Weights of a small mixture-of-experts language model, trained from scratch on English Wikipedia: vocabulary 2048.
Below are experts of layer 5 (counted from 0) of a mixture-of-experts language model. Rows are named router (the router's row for the expert), gate (a neuron's input weights, with its number), up (a neuron's input weights, with its number) and show model dimensions 0-63. Each number is 200 + 20 x the weight over its row's rms, rounded and kept within 0 to 999.
After each expert's rows: a language model's description of what the expert responds to. This comes from a sample of Wikipedia text that the model never trained on.

# expert 21
router,182,207,213,161,193,176,175,179,176,174,178,200,234,203,160,229,181,168,223,220,225,194,209,184,171,188,183,164,212,200,177,205,203,175,231,204,192,206,232,207,210,216,176,223,223,184,229,222,206,189,215,210,176,188,189,195,205,203,218,187,210,191,215,195
gate0,192,218,182,189,196,159,205,213,166,237,238,189,179,184,191,178,179,196,204,220,206,182,215,163,212,176,182,168,187,227,218,205,193,198,201,206,180,209,208,188,214,194,220,167,206,205,195,200,206,164,188,221,195,209,192,178,247,214,197,157,214,189,211,219
up0,229,199,184,202,234,209,215,172,218,173,208,188,243,225,217,205,187,182,203,210,210,197,216,200,167,200,181,158,211,226,192,213,181,181,208,220,189,214,198,176,201,211,178,199,194,199,244,174,219,171,185,168,183,211,208,171,217,156,177,208,208,215,234,194
gate1,182,192,230,205,216,188,175,186,202,174,200,212,217,191,188,173,185,209,219,196,192,176,176,205,214,187,209,198,222,235,219,189,180,186,174,196,186,159,198,199,234,210,216,207,176,171,186,189,211,220,199,184,179,180,214,194,228,198,208,199,190,199,231,194
up1,194,176,211,212,233,227,200,186,220,228,230,222,192,182,202,206,226,195,187,214,235,186,193,209,196,179,175,153,212,223,219,195,205,194,214,218,181,196,181,208,177,199,200,205,214,193,203,204,225,183,183,182,208,189,216,209,210,220,184,179,170,192,196,211
gate2,219,176,231,214,154,202,162,208,186,185,181,229,213,207,190,221,167,197,192,216,226,200,221,206,179,196,196,196,175,220,172,199,192,222,218,239,227,192,219,187,197,227,172,216,197,197,192,190,214,209,214,168,179,193,192,198,190,205,191,201,209,199,212,203
up2,200,183,207,198,179,217,180,182,197,169,183,213,199,202,183,205,222,186,201,176,217,185,186,191,184,149,199,177,202,212,231,182,195,198,214,221,211,223,224,202,203,217,191,180,219,184,209,197,195,168,193,195,196,218,208,229,187,204,193,226,201,194,210,207
It responds to: Verb endings and word-final pieces such as -ing, -es, -ed after stems like ris-ing, ris-es, plus connectives like because, though, However, having.

# expert 22
router,221,207,198,167,196,191,146,194,198,221,166,220,239,226,182,208,200,200,218,189,194,192,177,204,183,181,192,180,212,190,147,168,184,190,205,227,201,234,202,207,204,259,197,186,178,201,202,220,247,232,231,205,204,189,179,214,198,208,221,175,197,183,190,197
gate0,183,196,193,197,188,202,207,210,181,199,213,227,220,179,210,211,206,216,214,208,189,233,187,186,216,190,210,187,205,205,194,185,183,173,216,196,209,188,181,185,192,201,195,238,217,199,177,231,194,208,186,208,192,164,229,210,223,219,197,225,169,183,221,183
up0,183,212,228,162,173,187,208,218,241,170,191,184,177,185,184,183,159,213,191,227,230,228,179,255,206,221,187,210,191,226,223,159,217,196,172,218,210,204,208,226,208,212,239,179,202,215,232,182,201,190,187,205,204,252,201,253,239,199,197,178,210,196,185,202
gate1,256,203,217,159,225,178,203,230,230,238,187,215,208,215,174,210,178,202,205,190,194,183,190,210,207,199,187,204,188,171,201,192,207,174,211,192,206,213,200,199,171,194,218,185,155,206,199,232,188,199,221,175,173,217,221,201,212,204,215,181,212,172,211,209
up1,197,223,172,217,215,212,194,171,194,191,189,197,186,193,216,201,175,198,174,203,199,214,181,228,196,221,174,176,212,175,178,216,213,219,222,180,201,168,221,203,222,225,206,210,215,219,228,149,221,202,184,175,179,195,197,251,228,176,190,192,236,209,219,192
gate2,185,209,223,193,169,222,195,185,207,211,190,216,213,237,184,235,201,160,164,204,223,200,218,230,206,196,202,213,171,197,187,194,178,210,212,232,196,190,188,194,199,220,212,174,185,187,179,195,239,216,221,180,165,212,207,207,213,209,140,188,202,215,177,187
up2,174,199,176,181,187,213,188,175,184,165,209,198,190,192,226,200,202,201,202,243,238,197,210,253,169,194,182,218,215,239,167,172,178,165,200,209,172,198,192,172,196,186,160,210,192,189,195,204,201,205,161,184,222,199,191,229,217,191,193,188,221,180,235,181
It responds to: Inner pieces of Latinate words, such as or in extraordinary, cu in evacuated, as in increases, plus the See of "See also" headings and prime symbols.

# expert 27
router,187,215,216,149,225,182,194,192,191,188,165,210,230,216,197,223,201,197,234,206,194,195,226,182,190,216,208,149,195,167,180,182,193,160,216,210,197,210,221,200,236,223,204,178,206,167,232,210,211,218,219,216,189,189,174,187,226,196,211,168,211,188,197,208
gate0,193,218,195,173,218,170,217,219,231,199,193,223,230,209,166,201,234,210,201,224,204,200,218,195,222,230,223,194,214,210,175,205,171,186,181,219,205,200,223,214,192,186,194,182,180,212,202,206,183,217,196,175,200,169,189,244,245,181,232,202,230,180,194,187
up0,198,178,197,176,226,242,214,195,206,195,200,192,225,167,183,204,218,204,211,210,210,176,187,226,215,217,243,226,193,206,194,197,168,200,218,218,229,183,187,196,195,212,215,217,208,161,238,170,181,226,189,178,194,206,218,169,221,165,203,209,237,238,181,209
gate1,228,204,205,165,168,203,200,181,185,203,169,174,180,247,241,200,197,175,202,170,202,176,217,191,175,197,199,220,182,164,210,198,184,171,221,198,183,223,212,205,142,212,187,211,173,186,206,207,169,182,192,227,200,204,177,221,218,197,198,187,190,195,200,206
up1,184,211,186,215,196,205,186,236,196,177,204,186,197,224,214,167,197,173,217,166,214,201,193,208,168,190,196,232,196,173,202,186,180,210,189,191,227,212,199,204,166,172,194,198,178,225,199,194,228,204,148,204,177,209,184,236,167,188,207,199,172,188,184,183
gate2,206,212,195,174,189,197,186,228,178,178,212,215,185,196,146,191,215,230,216,207,172,175,193,178,166,177,185,227,169,253,192,210,176,168,203,169,184,191,230,234,206,183,222,194,220,192,207,194,197,195,193,220,186,203,194,197,203,205,217,211,177,187,202,230
up2,202,206,196,219,198,197,247,209,217,212,216,222,215,203,192,169,156,193,191,198,214,205,197,211,213,215,207,206,223,155,201,191,194,227,241,250,212,217,174,164,199,222,180,216,205,220,207,187,232,223,189,189,219,235,197,202,182,199,220,198,198,208,215,164
It responds to: Finite verbs and verb endings in narrative or biographical sentences, such as enforce-s, start-ed, wrote, played, moved, had, plus that introducing clauses.

# expert 1
router,179,199,188,180,206,164,196,179,171,188,206,212,210,239,180,240,177,199,202,191,194,213,191,214,130,212,190,188,219,184,189,192,177,185,210,223,194,232,197,232,222,226,193,177,197,206,205,221,197,202,203,246,178,179,160,208,214,209,195,145,193,168,183,214
gate0,186,181,219,189,213,187,186,175,199,161,258,197,194,235,208,187,216,181,191,185,188,207,217,235,217,177,205,187,201,194,169,184,176,195,198,188,224,188,221,200,196,194,202,196,200,165,150,176,232,181,178,182,192,204,202,231,190,171,170,182,181,207,211,198
up0,210,223,205,224,182,213,229,219,185,202,231,173,193,193,220,176,197,185,196,178,204,187,193,185,221,187,216,239,215,172,220,159,165,228,195,181,202,234,190,182,182,184,223,200,194,178,185,191,235,221,238,179,214,183,170,194,206,231,194,196,194,205,195,219
gate1,181,198,172,209,206,223,195,181,183,183,185,211,208,236,193,204,165,229,208,204,187,206,193,219,222,199,182,205,237,217,178,203,188,185,203,168,223,178,184,207,183,196,177,167,214,184,153,242,184,209,168,232,213,203,158,226,217,223,181,151,192,231,210,208
up1,182,222,199,183,195,214,198,215,186,211,208,186,144,177,210,173,204,194,193,188,207,174,207,159,173,244,205,209,164,193,195,212,195,224,213,236,194,204,188,198,215,235,222,217,212,218,206,207,218,215,228,183,182,198,230,201,186,176,194,230,189,176,193,195
gate2,190,207,217,199,209,214,195,204,199,206,168,178,190,219,216,224,238,174,216,192,177,132,214,196,202,184,204,222,212,220,215,204,216,165,238,205,200,182,209,210,206,182,181,222,188,189,183,200,239,204,183,223,209,225,174,203,221,187,235,225,182,151,209,206
up2,192,228,192,171,182,227,180,174,208,208,172,198,210,171,225,205,198,208,166,222,241,217,189,183,239,215,222,219,225,172,168,167,201,171,158,211,216,192,204,213,200,200,175,182,197,181,191,214,186,204,181,207,204,183,178,208,192,217,159,219,211,206,214,184
It responds to: Word endings and parts of English-style place and proper names, such as Hazleton, Lillehammer, London, South, North, York, and the piece ill in brilliant.

# expert 0
router,180,220,201,163,203,160,195,180,181,194,180,202,242,221,170,239,188,186,186,210,207,191,223,175,193,209,196,172,196,152,184,169,186,165,207,211,186,211,208,191,218,243,210,177,203,139,227,207,197,194,214,243,194,194,163,179,231,218,207,183,196,187,188,217
gate0,183,191,170,181,186,201,230,182,188,198,167,187,203,195,227,153,193,229,163,208,192,173,202,191,205,170,212,220,221,199,252,199,199,176,197,179,209,178,208,200,200,164,188,190,221,233,203,198,207,168,174,172,161,248,202,183,194,200,201,194,189,180,185,197
up0,236,196,200,173,200,197,237,221,184,158,193,201,210,185,195,206,219,183,232,236,225,170,146,181,237,205,166,173,193,231,188,200,216,229,199,202,211,190,158,191,233,191,194,154,199,183,185,208,205,220,200,189,224,186,198,175,195,190,202,212,196,209,201,235
gate1,179,196,160,167,157,239,178,207,179,201,206,220,240,185,197,174,191,146,215,201,231,201,219,190,207,190,178,226,205,185,206,198,237,201,180,210,220,202,221,208,197,216,213,188,184,190,180,220,235,209,223,205,200,208,213,215,208,202,247,191,223,217,172,202
up1,211,202,167,192,158,215,207,204,177,209,203,198,223,179,163,196,177,193,202,217,233,218,191,208,172,205,175,228,194,221,198,199,200,195,183,180,207,227,252,196,196,243,210,177,185,183,204,220,212,187,230,196,203,169,207,220,211,224,231,205,246,215,196,217
gate2,182,209,194,172,227,199,157,196,178,204,205,192,166,192,194,175,170,191,238,180,197,170,213,206,202,219,179,196,211,209,215,218,210,165,195,230,222,216,161,221,192,205,198,218,226,247,219,184,193,207,214,171,191,210,217,172,207,204,188,235,216,185,222,184
up2,209,193,204,186,213,204,227,206,185,204,174,230,204,224,191,203,212,199,221,208,170,195,208,209,199,173,223,177,225,178,190,194,156,202,187,167,183,170,208,159,201,231,224,193,206,165,211,161,199,193,187,199,216,170,166,204,163,194,202,176,174,193,179,183
It responds to: Prepositions following a noun or verb and usually preceding an article or year, mostly of, in, to, also during, between, after.

# expert 3
router,178,214,227,179,218,173,198,169,210,202,182,221,203,219,166,194,196,187,217,202,205,205,233,193,175,205,204,164,206,185,178,189,196,172,189,225,188,200,183,194,216,225,163,177,198,190,242,201,217,233,215,219,198,153,187,198,213,185,207,173,192,164,206,223
gate0,197,189,250,190,175,201,210,178,194,208,178,211,212,221,182,210,191,209,183,156,213,185,168,173,195,164,206,201,197,195,189,193,192,213,219,236,215,183,160,209,175,220,175,188,187,201,220,174,215,177,204,217,166,194,222,164,177,190,208,216,211,198,203,168
up0,186,171,236,180,234,197,216,223,171,205,196,227,208,210,218,209,177,172,210,203,225,236,169,144,178,203,222,182,179,220,185,232,229,222,196,156,158,215,175,212,225,231,217,162,219,193,222,218,206,212,183,209,201,200,215,218,193,191,183,224,198,178,194,225
gate1,207,186,244,166,213,183,215,197,162,188,212,178,190,233,199,213,198,194,200,216,213,185,181,177,160,190,221,225,201,199,196,202,205,205,206,202,186,199,184,181,190,208,150,170,208,192,174,202,195,183,193,189,217,209,174,219,235,163,204,182,197,178,184,220
up1,185,205,231,187,216,193,198,233,162,211,156,185,179,218,182,192,230,175,203,197,193,157,190,176,188,192,222,214,192,199,224,185,211,215,220,189,190,195,208,183,218,211,148,196,215,177,206,208,212,193,188,183,209,205,193,239,187,174,169,208,219,187,170,202
gate2,218,219,206,247,204,191,201,210,164,196,186,203,190,193,196,201,162,201,214,186,217,172,183,176,234,212,213,152,195,185,197,162,221,186,196,163,197,206,193,180,217,192,165,213,174,181,209,242,152,184,206,172,169,205,193,247,179,178,232,198,209,185,208,196
up2,206,225,216,228,218,186,190,214,224,266,202,251,219,172,182,218,193,221,208,166,224,225,219,202,206,215,197,196,220,191,212,202,177,159,184,190,184,210,165,206,204,205,213,189,214,194,207,190,143,171,212,183,207,191,162,221,177,196,233,208,163,203,192,189
It responds to: Closing parentheses, closing quotes, en dashes and line breaks ending list items or table cells, as in (2), "Song", 2–1, ISBN hyphens.

# expert 13
router,176,202,178,180,194,197,149,161,174,153,166,207,215,228,181,204,188,168,221,216,216,174,200,192,183,191,192,188,192,177,181,179,197,195,201,231,165,216,224,217,199,218,205,170,233,197,214,202,196,251,201,236,174,195,173,211,256,220,202,192,219,195,207,198
gate0,184,241,190,177,204,181,187,142,200,203,218,215,210,244,152,219,231,233,229,225,189,212,201,198,195,199,202,212,194,191,198,212,187,184,184,173,196,191,221,191,191,190,203,171,191,223,196,235,204,158,198,182,187,178,199,202,213,208,223,211,183,198,227,197
up0,175,177,220,178,220,206,229,172,207,195,225,252,199,210,151,212,241,238,197,231,232,191,186,174,189,234,203,218,215,187,222,206,182,185,204,184,200,204,188,212,176,206,236,179,222,213,215,224,216,182,185,202,183,186,195,232,191,190,200,184,176,193,200,178
gate1,176,173,245,178,217,201,200,207,225,196,209,214,184,221,169,217,201,178,211,200,208,215,183,184,197,234,195,208,212,173,238,210,178,225,174,217,149,191,169,207,216,205,197,189,222,178,204,200,177,203,197,188,254,171,178,214,216,227,194,160,192,182,202,238
up1,207,148,185,201,173,186,190,200,234,234,202,222,176,185,208,207,208,201,206,209,196,220,185,227,199,202,206,218,172,223,248,198,194,174,198,212,217,178,209,182,168,187,183,164,213,147,192,204,227,186,192,192,204,186,193,182,196,191,187,196,220,207,184,172
gate2,187,200,207,222,224,174,199,211,185,225,186,189,226,181,186,192,149,187,212,166,239,196,227,235,192,203,198,193,222,169,232,218,222,204,198,208,235,184,195,215,198,204,227,180,221,194,181,207,216,217,217,164,205,200,157,170,207,233,185,221,221,181,177,188
up2,184,206,161,207,193,179,221,217,202,151,206,211,195,180,199,191,169,195,244,159,198,205,243,231,197,194,210,190,208,189,202,213,194,220,196,198,193,175,175,224,189,212,227,181,178,209,173,190,205,235,184,203,207,218,189,188,226,214,203,231,172,199,220,197
It responds to: Mid-word pieces containing t, especially it, st, rt, as in military, punitive, fitness, headquarters, street, St, Port.

# expert 16
router,185,194,198,184,195,179,172,191,181,201,190,213,226,220,178,212,180,206,217,206,194,188,209,213,152,229,195,160,188,168,187,178,215,177,182,211,201,209,203,196,203,249,175,184,171,174,234,222,199,208,190,238,202,197,175,216,228,211,184,210,203,189,188,201
gate0,208,207,226,192,225,187,208,182,196,203,192,160,204,179,193,216,222,174,214,219,153,177,206,187,205,177,217,175,197,201,173,222,218,194,201,197,208,233,242,189,203,212,167,173,205,211,213,191,214,214,236,229,156,188,232,214,215,174,175,231,218,178,180,198
up0,198,177,222,184,207,194,185,179,172,185,218,194,246,201,198,201,213,199,192,222,209,182,191,186,220,217,194,207,204,199,211,203,160,201,202,196,219,186,218,188,246,176,186,194,240,179,203,196,194,227,245,195,194,219,190,229,218,163,198,220,231,233,181,213
gate1,193,235,187,182,161,208,168,213,185,169,192,220,198,201,170,213,170,202,194,235,179,214,213,199,149,195,189,202,239,181,201,177,187,230,174,217,197,173,195,211,161,184,201,214,208,154,233,178,176,184,189,175,207,198,189,208,226,177,196,186,207,214,178,199
up1,240,222,200,153,207,210,195,217,204,195,176,209,216,206,184,158,222,208,162,219,175,186,224,206,204,183,224,189,190,224,194,210,228,205,211,234,193,198,203,223,198,228,206,181,212,200,222,203,157,182,214,175,187,216,176,195,211,235,178,208,201,233,156,194
gate2,201,196,200,230,220,203,183,177,204,202,199,203,232,229,209,193,177,229,217,227,183,196,183,225,196,199,183,200,189,184,198,210,210,206,182,197,144,178,206,193,199,216,200,225,159,200,205,189,143,201,204,188,218,221,210,193,201,198,204,179,199,205,211,194
up2,198,198,170,209,191,195,217,155,183,188,197,233,234,220,195,223,191,223,184,215,196,205,166,223,160,232,199,229,181,166,204,192,193,210,177,198,194,165,189,190,191,229,166,219,205,205,194,245,175,208,209,224,202,174,229,199,201,186,205,180,193,189,172,194
It responds to: The word as in "as part of" or "as an actress", possessive and minute apostrophes, and nationality adjectives like American, European, German.

# expert 4
router,215,193,175,165,200,158,203,186,217,197,207,229,238,225,197,223,202,171,211,213,198,196,196,204,182,187,197,186,204,185,189,192,194,198,209,207,200,229,205,200,205,203,192,169,203,184,212,243,192,215,214,215,168,206,169,207,199,216,193,177,193,157,173,220
gate0,169,201,191,199,173,254,221,191,162,213,172,211,233,234,211,216,181,185,186,187,192,150,190,153,192,207,213,219,206,207,194,191,202,190,227,217,204,209,212,192,195,221,178,241,186,197,222,191,197,189,191,242,222,191,204,188,204,211,223,210,151,203,175,192
up0,204,227,205,177,241,180,194,206,176,211,202,201,186,210,173,164,219,218,235,186,163,229,206,228,190,199,165,230,204,198,202,226,188,195,197,174,221,169,176,217,187,187,244,145,199,195,212,224,222,232,207,185,184,178,183,229,173,223,202,207,242,225,197,211
gate1,224,216,202,156,200,222,200,141,206,208,198,188,208,229,216,208,197,216,232,158,177,187,190,164,181,196,185,185,193,211,232,188,198,220,185,203,174,200,198,182,213,208,210,174,188,189,196,220,206,222,171,179,194,183,196,206,224,222,210,193,213,260,189,192
up1,198,199,202,236,193,215,185,205,187,219,172,204,209,177,153,196,224,178,147,221,213,188,196,203,212,209,199,229,248,176,186,223,202,209,165,197,186,192,197,222,182,183,206,232,210,203,186,181,230,157,204,232,222,236,170,212,195,184,181,193,192,171,178,209
gate2,202,200,173,180,213,193,197,158,187,181,168,209,172,208,196,201,159,180,202,196,211,199,197,190,198,224,200,220,187,197,169,194,207,197,204,190,187,168,213,220,242,187,176,228,189,153,211,182,186,218,196,231,169,230,212,150,186,206,206,197,157,170,175,203
up2,205,225,163,196,206,209,169,216,192,212,180,182,200,188,189,198,195,181,199,211,209,179,231,228,167,203,224,202,174,215,185,215,188,195,167,200,205,218,220,226,198,192,207,225,167,226,195,149,201,198,184,235,163,184,207,176,178,197,239,199,201,174,178,174
It responds to: Adjectives, quantifiers and adjective suffixes after the or a, such as great, such, some, most, large, original, -ical, -ly.

# expert 29
router,199,221,194,187,203,151,195,212,189,188,188,234,201,231,196,205,196,209,194,194,175,215,248,218,149,200,174,187,202,197,199,155,195,188,212,223,185,217,222,218,188,219,211,167,160,162,223,225,197,239,198,212,210,147,185,183,208,188,191,189,177,181,183,230
gate0,206,204,243,231,213,216,157,178,172,195,181,201,217,217,197,192,213,183,160,170,207,179,199,170,193,206,195,192,190,190,197,176,200,174,183,229,192,163,235,192,231,221,211,175,206,201,189,225,245,201,218,184,229,199,202,195,181,189,206,208,159,193,186,206
up0,192,212,194,214,194,184,236,210,216,190,184,200,192,202,180,199,197,192,201,185,199,176,207,200,196,140,237,178,192,217,204,246,232,211,172,206,222,202,200,211,193,174,217,192,198,241,196,221,225,195,216,170,211,192,154,203,188,198,206,211,200,233,228,209
gate1,224,212,229,197,221,190,193,200,209,229,183,176,185,213,219,224,228,200,177,202,179,182,222,190,196,169,176,219,194,185,205,213,193,214,185,207,198,198,216,179,182,227,218,211,214,211,208,213,191,207,212,167,221,208,175,233,193,209,222,186,220,209,168,174
up1,183,185,209,205,219,193,194,216,270,206,250,193,201,214,200,227,188,206,211,186,206,177,200,195,240,220,198,208,241,195,191,208,208,191,194,219,226,201,195,229,214,188,227,188,198,206,197,182,224,196,160,177,193,196,218,224,188,212,164,189,167,165,226,207
gate2,214,220,234,161,202,176,199,232,194,213,151,181,213,204,192,177,179,254,175,234,179,209,212,228,198,214,208,202,232,192,216,193,202,199,184,175,163,221,226,217,213,183,190,172,198,178,203,183,186,200,196,218,184,165,217,210,203,223,169,186,202,178,231,177
up2,189,214,212,193,224,171,203,226,230,172,198,228,201,198,190,211,217,170,201,213,220,223,194,234,208,192,226,199,186,208,239,198,210,210,157,215,193,216,198,200,212,214,188,220,191,168,186,191,197,224,193,219,201,226,198,150,195,192,210,220,214,200,195,195
It responds to: Syllables and accented vowels inside Spanish, Slavic and other foreign names and words, such as gu in Anzoátegui, Pegula, language, ho in Rhodesia.

# expert 10
router,213,210,209,201,221,190,185,184,206,183,182,218,233,207,162,224,192,200,228,203,200,202,229,198,148,198,177,169,226,188,182,196,175,166,209,216,129,209,224,193,193,226,169,163,190,197,197,210,228,202,234,234,182,184,185,200,200,213,215,187,224,167,160,223
gate0,195,180,192,183,243,216,214,189,195,212,187,239,190,254,185,208,227,194,189,196,228,155,205,214,157,227,191,174,213,216,205,243,170,211,195,174,183,192,217,195,206,199,204,172,215,212,219,168,203,175,210,195,215,219,174,185,217,201,197,176,208,220,200,208
up0,235,198,235,208,227,204,213,186,201,200,245,208,205,223,234,217,202,202,241,273,168,202,164,185,202,216,226,216,174,216,205,199,219,176,189,160,215,216,205,167,199,189,161,199,204,200,180,227,192,212,210,181,197,185,224,223,209,190,219,186,179,191,145,190
gate1,245,196,181,217,209,224,193,190,180,199,230,227,201,196,174,192,193,190,241,191,195,206,166,198,183,213,206,195,226,180,247,204,203,235,168,215,178,181,182,194,216,186,199,209,202,194,177,213,211,164,189,221,216,211,193,189,233,188,210,214,211,212,203,194
up1,188,194,222,163,212,181,211,189,204,189,205,222,181,169,210,182,203,218,198,193,219,175,217,222,229,172,210,182,184,223,149,176,177,196,179,194,221,189,209,207,194,196,202,179,187,187,211,195,183,224,185,184,193,187,205,218,204,201,174,213,171,192,210,183
gate2,221,181,196,219,205,160,208,190,225,240,198,214,188,170,195,205,211,185,227,210,204,189,209,231,218,218,194,223,212,203,186,203,185,226,193,177,215,193,187,217,201,191,178,194,227,203,193,237,206,169,219,219,205,218,206,194,188,211,200,159,203,238,176,196
up2,198,182,211,186,230,211,199,169,198,209,174,239,192,215,190,191,194,220,184,239,163,210,201,181,190,183,201,212,208,183,182,201,174,230,199,202,195,205,187,235,200,202,166,182,196,211,229,204,182,207,214,211,186,209,203,219,223,206,225,265,194,209,206,226
It responds to: Digits and number pieces in tables, statistics, coordinates and measurements, such as 891.8, 5 ft 8 in, and table cells like 0 or 2.

# expert 20
router,210,198,204,209,186,173,201,210,191,192,164,215,204,235,209,238,202,189,211,198,168,188,229,171,175,187,214,171,201,169,178,184,196,174,209,208,156,224,198,198,217,243,183,183,197,187,213,213,232,235,207,216,183,172,172,228,211,186,224,198,220,149,173,208
gate0,195,195,195,204,192,203,186,225,224,195,201,199,178,214,197,212,191,232,221,173,195,191,211,215,188,217,183,233,208,235,154,209,201,202,175,189,167,240,220,161,241,212,210,165,205,220,220,179,220,229,215,191,246,182,191,237,200,174,167,197,193,219,188,198
up0,181,180,212,188,193,199,208,206,220,175,224,223,223,157,194,183,195,183,200,195,194,203,187,193,218,204,235,175,173,162,249,190,212,209,234,189,214,185,196,193,202,213,198,218,183,185,184,249,180,229,217,203,179,232,185,176,214,210,219,201,207,182,211,209
gate1,183,189,201,241,222,185,177,172,227,171,179,185,178,208,245,195,223,175,180,190,235,166,190,167,207,228,175,210,211,203,193,195,178,207,252,192,174,208,174,198,200,179,210,217,207,237,230,174,188,212,223,218,168,188,199,189,186,195,200,214,188,185,185,202
up1,202,209,183,219,226,180,176,230,208,211,180,210,217,179,195,183,217,190,192,157,191,185,180,193,192,206,199,210,198,166,239,141,183,239,213,206,200,162,187,193,211,204,170,214,209,206,208,198,191,215,171,190,184,178,161,165,208,163,228,221,193,213,214,186
gate2,172,205,179,192,213,201,200,212,175,228,179,226,179,184,182,195,181,203,169,187,209,255,184,216,218,224,222,193,222,192,231,196,216,176,183,179,207,192,214,187,216,209,194,220,212,234,211,236,181,171,195,163,216,196,204,185,186,226,213,176,186,181,219,206
up2,170,204,190,210,197,215,228,205,151,207,196,189,198,179,210,217,203,182,196,215,175,209,171,158,234,194,199,203,214,168,223,221,212,196,224,189,208,170,237,198,189,199,181,194,190,181,196,177,215,192,247,221,173,198,191,196,216,214,185,199,195,159,198,213
It responds to: Year numbers and their century prefixes in dates and ranges, such as 19 in late 1930s, 2015, 2010–2013, 1734.

# expert 31
router,161,203,179,190,242,169,171,218,199,160,158,202,194,214,206,213,195,188,214,174,200,186,223,209,173,215,183,153,212,216,188,172,185,190,202,209,192,223,230,203,209,241,198,189,216,161,215,201,226,230,211,194,215,177,187,208,224,222,217,193,207,191,177,214
gate0,208,198,203,200,219,177,202,211,213,182,200,237,171,171,212,177,173,214,166,200,187,219,170,201,194,225,209,209,179,231,174,198,216,186,181,185,233,211,180,196,178,205,217,204,213,206,201,235,215,173,224,215,217,213,213,200,191,223,168,214,202,201,209,230
up0,205,185,214,215,191,196,215,210,172,173,212,190,196,188,209,194,201,204,180,198,170,195,208,219,197,209,225,205,217,220,222,211,242,176,168,262,191,168,189,195,197,199,216,199,172,208,191,238,188,224,171,216,177,182,183,208,214,186,221,239,184,195,189,170
gate1,175,186,233,207,193,148,176,200,196,200,195,212,197,228,211,213,157,205,166,170,213,184,172,167,222,190,217,191,192,204,192,185,193,198,210,178,206,238,212,182,218,220,210,205,214,197,192,173,197,242,183,200,196,203,193,202,183,196,179,207,209,177,205,213
up1,228,205,171,194,188,232,222,208,217,193,197,193,187,176,202,184,224,175,228,204,202,189,213,188,185,226,195,232,186,203,178,196,205,190,200,253,184,169,208,163,203,190,215,165,168,203,209,223,175,183,228,194,211,195,216,208,192,237,188,207,165,206,221,228
gate2,188,183,211,213,202,186,195,232,164,180,187,192,212,245,169,225,206,218,226,188,195,215,195,194,229,194,188,182,214,227,197,196,205,213,208,193,217,222,210,227,194,232,167,208,197,175,246,191,249,239,188,184,227,242,207,195,185,186,183,199,186,181,189,229
up2,176,211,209,217,202,186,196,157,211,207,198,192,199,212,239,187,218,183,190,207,223,169,225,179,178,232,219,223,230,204,204,210,188,185,183,196,191,173,183,197,189,184,248,179,213,233,203,221,188,202,227,199,160,178,171,220,209,209,202,191,204,179,206,179
It responds to: Word-final pieces ending in o or a in Spanish, Italian and Portuguese names and places, such as Puerto, Stefano, Manila, California.

# expert 25
router,197,223,198,164,227,180,190,170,192,195,178,223,209,212,158,224,209,175,211,179,180,193,217,176,173,193,201,183,223,178,178,192,187,162,232,223,205,240,218,199,213,218,214,188,183,178,243,224,228,235,209,225,171,186,178,205,240,199,206,192,208,176,201,203
gate0,194,224,208,238,209,209,182,216,200,208,175,207,199,177,212,207,210,212,218,197,198,189,204,254,187,219,188,204,237,196,179,176,201,211,239,192,199,205,225,220,212,173,179,147,194,218,188,210,213,203,229,199,225,190,213,193,200,243,231,184,198,187,234,217
up0,191,215,212,231,211,227,160,249,209,193,239,177,213,215,203,173,179,209,215,176,205,157,221,208,169,159,219,204,206,198,187,253,199,173,203,201,222,209,207,201,228,215,193,202,171,238,199,216,218,198,209,210,208,211,174,164,157,240,206,237,194,217,191,188
gate1,202,174,226,183,231,197,170,197,183,160,235,180,222,226,217,189,170,181,209,192,178,199,199,213,216,226,195,241,193,207,201,198,195,215,202,193,208,200,203,175,193,225,190,214,195,231,205,205,211,213,238,171,203,220,195,165,185,188,226,185,209,208,186,221
up1,217,214,187,204,206,235,215,184,232,210,186,203,215,207,179,210,213,185,200,193,194,184,205,166,170,195,215,182,207,196,185,154,225,220,212,196,167,176,183,203,229,191,166,223,209,147,183,204,188,188,182,187,146,216,201,218,233,191,183,186,212,179,224,185
gate2,205,182,196,169,200,196,226,186,196,184,184,229,184,212,191,207,192,177,198,211,206,195,239,185,196,211,221,205,255,218,186,217,212,187,206,205,206,169,197,230,216,236,218,207,225,212,222,226,219,230,214,217,200,233,206,205,177,206,216,202,205,196,202,211
up2,224,178,203,220,237,241,206,199,198,217,207,212,211,225,200,247,185,210,168,166,197,167,199,169,227,198,162,216,209,196,237,239,237,198,201,165,195,194,189,207,175,184,201,163,195,205,187,204,211,230,168,191,227,197,180,194,202,192,237,207,216,187,232,232
It responds to: Commas, and, or, but, while and linking verbs is, was, are that join clauses or list items in running prose.